Below are experts of layer 8 (counted from 0) of a mixture-of-experts language model. Rows are named router (the router's row for the expert), gate (a neuron's input weights, with its number), up (a neuron's input weights, with its number), down (a neuron's output weights, with its number) and show model dimensions 0-127. Each number is 50 + 10 x the weight over its row's rms, rounded and kept within 0 to 99.
After each expert's rows: a language model's description of what the expert responds to. This comes from a sample of Wikipedia text that the model never trained on.

# expert 10
router:49 43 45 41 34 65 51 57 35 32 48 60 34 60 48 30 34 39 21 52 52 36 52 48 41 46 40 51 53 58 37 48 42 51 52 69 40 49 39 56 54 71 51 61 63 52 54 58 58 40 50 51 50 32 62 56 57 54 56 47 53 32 45 51 37 50 55 62 36 39 56 50 70 57 58 57 34 46 52 54 54 40 49 65 49 40 58 61 53 50 59 48 47 45 51 51 65 52 58 33 52 52 49 51 55 61 56 41 46 45 19 42 55 36 68 44 67 60 47 48 36 59 30 46 40 58 41 58
gate0:61 59 65 53 54 47 61 43 49 51 49 47 49 39 39 47 51 70 43 36 48 47 47 40 58 42 55 46 47 42 42 47 47 41 63 49 35 53 48 74 39 59 36 55 47 57 33 49 48 55 30 52 42 50 40 60 50 68 43 57 51 37 33 57 44 44 41 52 51 37 57 36 57 50 50 46 71 38 43 53 43 53 82 52 58 32 44 51 63 65 52 53 52 53 40 37 56 43 50 66 31 70 33 42 38 54 64 37 44 35 40 50 38 60 64 64 58 59 54 45 60 53 43 56 60 64 47 65
up0:66 50 66 45 47 48 40 42 60 37 59 49 44 37 35 58 56 53 37 38 55 59 53 65 54 45 47 62 55 51 37 50 42 35 60 55 35 63 61 62 39 65 28 57 45 53 37 54 53 26 25 58 35 51 37 52 55 56 29 47 53 41 51 39 45 52 39 46 55 38 43 43 50 54 54 44 59 37 56 48 52 56 58 40 24 55 56 31 64 57 47 54 51 59 47 57 42 37 56 46 26 66 56 51 46 49 62 50 48 40 40 52 48 53 64 55 60 48 43 48 51 36 44 46 52 78 40 51
down0:41 52 45 46 51 38 50 43 53 49 43 30 61 53 40 40 62 47 69 63 53 41 60 48 58 31 47 57 36 37 39 38 45 52 56 58 55 30 50 28 39 41 51 39 49 56 53 55 39 55 45 57 60 34 57 43 35 54 44 28 49 61 46 52 53 44 50 65 52 45 54 40 36 39 56 32 39 68 45 55 37 51 36 41 47 34 69 37 48 32 63 42 51 40 59 36 48 66 51 43 43 49 63 67 54 52 46 49 56 55 62 51 59 28 50 30 53 54 50 38 33 53 54 34 50 50 61 51
What it handles: Plural and noun endings

# expert 61
router:46 59 59 60 36 60 72 55 54 50 33 53 41 39 62 57 54 47 31 39 57 46 62 38 56 46 39 44 49 62 40 42 47 57 43 43 64 53 38 61 39 69 39 52 52 42 57 37 39 47 56 37 67 43 40 44 61 28 40 41 56 63 44 69 59 59 46 58 53 48 44 49 52 66 50 52 60 52 43 45 44 59 61 45 47 42 42 58 46 51 36 48 39 45 62 60 46 50 39 49 49 42 36 39 46 66 48 38 60 53 18 59 47 40 49 45 37 64 35 25 60 44 64 40 51 35 51 53
gate1:56 54 54 57 52 44 57 41 63 60 57 49 42 49 42 52 50 50 48 54 48 56 53 46 40 51 44 48 64 44 66 63 30 60 46 36 42 42 54 38 60 46 58 44 35 42 75 68 60 49 63 60 62 55 39 49 60 27 46 71 39 49 49 43 45 55 57 61 49 31 39 32 46 44 41 56 44 49 45 48 48 50 60 51 55 41 48 61 45 74 33 62 34 48 46 59 49 58 28 33 37 62 53 34 54 60 53 51 38 67 61 55 41 55 45 35 36 50 51 57 59 28 63 50 64 49 56 63
up1:32 54 40 56 28 40 47 52 66 45 43 58 51 52 50 37 48 44 31 58 51 52 55 39 47 44 33 40 34 45 50 40 43 63 48 56 56 31 48 55 39 55 48 47 41 55 57 56 66 75 53 56 53 60 64 32 62 41 71 39 54 48 50 37 31 50 44 55 54 66 33 38 44 43 48 69 53 56 69 55 44 48 63 53 57 39 54 47 40 55 50 49 37 58 40 45 53 32 55 37 61 50 42 46 51 44 51 23 57 42 51 47 37 67 43 36 48 51 60 56 63 50 62 62 61 41 46 37
down1:66 37 22 49 72 56 39 47 35 69 44 54 44 53 56 38 66 47 53 38 41 55 38 65 35 50 34 62 50 67 62 49 51 47 46 55 30 55 54 44 54 62 54 52 50 42 57 43 37 48 59 50 66 40 42 36 55 49 42 50 52 63 58 63 50 69 55 54 57 65 51 37 43 34 64 57 56 44 50 38 53 48 60 55 68 50 55 41 55 55 56 45 56 47 68 67 52 60 52 40 64 49 51 41 46 53 44 57 50 51 54 35 42 44 65 43 75 48 55 57 35 43 52 56 41 56 64 72
What it handles: Verbs and prepositions after nouns

# expert 57
router:41 52 41 37 57 52 50 38 46 41 55 50 52 45 44 16 66 54 18 45 59 50 60 55 44 29 55 59 45 50 49 55 50 57 52 62 57 55 52 39 60 45 60 28 57 55 51 56 51 56 44 61 50 33 63 49 74 40 50 48 44 60 44 52 46 40 55 60 44 41 53 42 61 48 62 58 21 42 50 40 45 60 58 63 53 72 45 63 52 66 56 62 55 53 42 48 52 49 51 34 43 62 59 64 59 62 50 39 58 46 42 37 39 50 59 41 40 57 47 32 40 50 53 39 40 57 56 62
gate1:58 51 45 36 63 49 56 51 67 62 40 40 56 55 40 57 45 51 61 56 65 53 51 40 64 58 53 53 55 49 47 56 48 37 41 55 45 51 43 44 48 34 44 38 42 44 42 51 51 63 41 73 61 39 60 40 60 30 47 41 69 43 40 63 49 57 58 59 56 51 53 50 42 50 53 53 65 38 50 50 65 54 50 54 43 48 33 51 31 60 49 44 33 48 31 39 53 26 47 50 60 49 48 57 53 35 42 46 65 57 90 42 52 46 25 52 48 54 50 36 58 38 56 63 51 36 36 49
up1:45 55 56 55 56 40 47 64 53 41 48 60 51 31 52 48 58 64 61 46 38 57 42 50 38 55 48 47 61 47 56 60 55 45 42 30 47 54 54 57 58 65 39 58 43 49 44 52 58 47 52 39 38 67 48 57 40 61 52 60 52 64 52 31 51 40 47 37 59 39 37 50 39 50 41 56 43 58 51 44 28 70 41 53 68 39 45 46 61 35 32 57 67 43 64 49 46 69 44 36 38 31 46 44 54 58 47 62 36 45 44 46 41 46 66 48 43 22 55 59 49 48 31 44 40 75 60 45
down1:49 59 57 48 40 46 53 56 59 63 40 84 45 38 71 51 48 42 41 53 54 37 52 52 51 69 42 57 51 42 41 68 48 36 53 72 45 42 51 56 64 68 41 48 45 37 52 43 51 61 71 60 66 60 52 70 64 58 34 51 54 53 48 45 60 48 44 44 49 46 41 24 40 56 49 41 35 35 57 69 49 38 61 52 49 41 65 41 47 60 43 54 42 51 56 46 55 52 54 61 42 53 57 52 45 62 53 50 54 49 45 62 39 44 53 47 74 59 56 46 57 53 64 52 53 67 68 47
What it handles: Nationality and noun endings

# expert 5
router:40 54 61 36 37 62 56 45 35 47 49 51 37 62 48 44 49 48 21 41 48 47 59 50 39 37 45 42 56 64 42 46 59 34 47 46 37 30 56 52 50 62 57 53 61 58 49 41 58 39 47 54 45 56 36 38 35 36 58 38 51 47 37 63 46 60 47 50 38 48 52 52 43 57 51 50 38 47 62 43 35 45 51 51 30 42 46 62 57 44 41 62 44 42 60 57 48 37 50 48 59 46 27 46 40 62 58 41 59 53 15 72 65 68 60 44 60 63 53 45 61 53 60 39 62 52 50 49
gate1:49 46 49 28 57 46 65 53 51 55 48 47 41 58 59 61 60 63 32 37 32 48 28 55 48 44 45 36 70 66 65 68 46 55 55 54 43 37 44 50 51 47 52 53 56 64 41 58 51 45 53 46 62 61 40 43 56 56 58 39 40 42 47 45 35 39 50 40 49 39 57 39 37 50 58 55 27 46 64 44 43 41 52 60 40 52 49 69 45 33 54 64 41 70 44 33 36 43 44 54 56 42 31 40 35 37 41 41 46 54 49 45 47 68 48 51 51 40 27 49 47 56 51 45 48 51 73 55
up1:49 45 55 36 48 62 48 52 58 46 39 62 73 60 58 49 35 47 58 41 35 41 61 56 36 41 38 51 36 40 51 48 48 40 65 37 54 56 61 60 50 52 55 68 39 54 49 44 57 63 64 51 64 27 44 65 60 53 33 35 57 45 44 45 53 50 62 60 51 45 57 52 48 59 26 62 50 40 55 57 53 44 49 51 50 58 57 41 49 52 42 58 63 30 39 51 57 48 52 56 39 63 44 87 51 45 45 33 53 61 40 47 60 43 51 61 44 57 53 31 40 65 43 60 44 46 33 58
down1:61 43 46 62 36 47 45 55 47 47 50 52 45 41 49 58 49 37 43 55 27 60 35 41 64 37 55 69 66 43 52 60 56 61 36 64 50 50 54 27 41 43 39 40 63 41 70 60 42 44 57 37 53 46 40 53 57 48 60 63 66 59 56 48 33 34 53 34 52 49 39 53 25 50 47 37 55 63 48 43 56 64 56 30 41 56 41 49 72 37 69 49 53 57 50 61 53 50 55 62 58 40 50 39 39 59 40 47 48 46 52 64 50 35 58 52 50 46 58 46 65 41 64 44 43 56 68 51
What it handles: Verb complements, relative words

# expert 32
router:64 55 23 41 50 61 38 53 33 48 53 45 43 48 40 30 37 50 43 65 34 69 39 39 59 43 62 49 47 44 47 47 51 63 57 44 31 58 52 71 31 37 52 36 54 42 47 61 56 66 63 48 57 55 49 54 51 56 51 43 58 39 65 39 33 69 42 54 45 31 44 53 59 39 70 57 36 59 35 37 31 35 52 52 63 45 57 38 44 44 42 54 65 52 39 48 39 43 58 66 48 49 42 51 45 57 63 39 46 60 53 52 51 59 51 49 35 39 64 39 47 50 54 47 48 51 53 53
gate0:34 43 58 54 70 60 43 35 58 59 56 47 42 45 43 36 47 47 53 46 58 63 54 41 48 58 47 45 35 40 32 46 46 70 58 37 39 44 51 42 48 54 51 33 37 50 44 50 47 43 64 36 64 55 56 51 48 54 43 44 46 30 49 45 55 66 56 44 51 48 58 36 55 49 66 46 53 61 74 69 48 55 49 53 72 47 48 30 45 64 49 72 60 68 46 57 60 44 40 64 21 48 55 65 48 56 56 62 38 45 31 41 39 33 43 48 51 51 48 39 57 57 50 55 46 43 43 58
up0:58 38 54 55 31 43 34 52 61 61 50 65 53 57 48 44 52 54 44 42 55 61 50 56 48 38 50 36 59 53 58 57 53 64 42 62 54 59 60 74 63 40 60 50 59 58 56 41 43 57 55 58 48 45 53 30 33 44 51 46 64 56 55 44 59 48 51 30 41 45 42 50 49 29 44 47 56 50 49 63 57 55 51 43 29 57 55 63 70 50 48 40 46 26 53 44 57 46 58 37 72 57 32 35 58 50 64 52 54 45 74 35 62 49 62 36 49 42 57 47 60 47 53 40 37 65 67 36
down0:57 50 63 59 56 60 50 49 68 61 64 64 53 63 41 46 49 25 58 47 34 50 45 51 69 35 40 55 55 56 50 53 54 33 44 60 46 34 41 60 37 44 74 38 47 50 56 49 47 47 44 48 54 48 44 46 49 74 36 47 63 65 42 36 47 79 62 52 51 60 39 63 60 50 63 57 53 41 62 37 51 64 48 49 35 75 38 68 46 64 51 51 45 37 46 43 64 58 53 44 59 58 52 64 66 56 41 47 45 44 53 46 50 38 51 50 55 65 49 60 56 55 55 57 43 38 48 38
What it handles: Word-final pieces before function words

# expert 51
router:44 45 32 41 39 59 64 59 36 40 51 49 49 49 48 41 45 35 20 65 51 56 51 59 42 33 37 45 60 66 34 42 42 59 52 58 42 42 52 53 57 65 41 53 62 62 54 50 59 46 50 54 41 42 28 40 52 43 37 31 41 44 48 48 27 49 42 51 43 46 54 51 51 61 46 49 39 59 47 51 31 27 55 61 45 51 60 41 54 53 64 41 39 53 55 56 56 35 57 36 61 40 29 49 50 57 45 45 47 65 24 64 62 54 55 47 54 70 58 43 57 50 49 38 59 56 50 53
gate1:56 60 40 69 48 60 48 43 56 36 45 37 48 45 48 29 46 57 50 56 62 48 42 62 18 47 50 64 32 37 43 54 38 63 45 50 46 46 33 41 40 48 51 61 43 58 38 63 61 56 70 46 55 59 58 49 69 46 60 40 44 51 56 63 64 47 53 38 58 57 53 55 52 47 50 62 37 64 49 34 58 47 51 51 50 50 45 33 57 36 50 55 46 60 46 57 48 51 67 45 23 71 42 38 43 58 64 46 64 48 43 38 61 53 56 36 46 46 43 49 38 45 72 50 33 53 50 41
up1:50 15 54 38 43 44 38 53 64 53 52 58 60 52 60 59 44 48 52 50 53 47 61 48 86 59 45 44 62 56 45 59 64 41 42 46 47 48 61 54 30 43 57 61 56 42 69 55 48 40 40 41 45 42 38 65 42 34 28 53 44 37 40 37 45 52 46 60 35 41 48 62 65 50 58 45 67 44 45 54 55 50 53 51 41 48 54 54 45 62 50 55 49 37 56 32 34 54 38 52 53 42 58 66 48 45 41 44 39 51 42 41 44 48 42 79 66 37 55 48 58 51 43 47 58 47 46 56
down1:55 55 37 34 58 53 48 71 44 40 48 57 26 59 30 61 41 51 49 61 44 42 42 42 57 63 34 49 34 53 39 51 45 65 41 54 59 29 52 52 41 34 45 54 60 47 52 43 54 32 58 53 41 56 53 38 43 43 53 25 33 44 50 59 52 52 41 57 44 52 55 54 52 52 54 68 54 56 64 49 41 48 49 44 51 54 29 39 48 38 64 47 52 46 40 51 48 41 66 42 60 49 38 47 51 52 51 37 45 55 77 50 46 51 66 61 54 41 53 55 49 24 35 59 58 71 62 38
What it handles: Verb inflection endings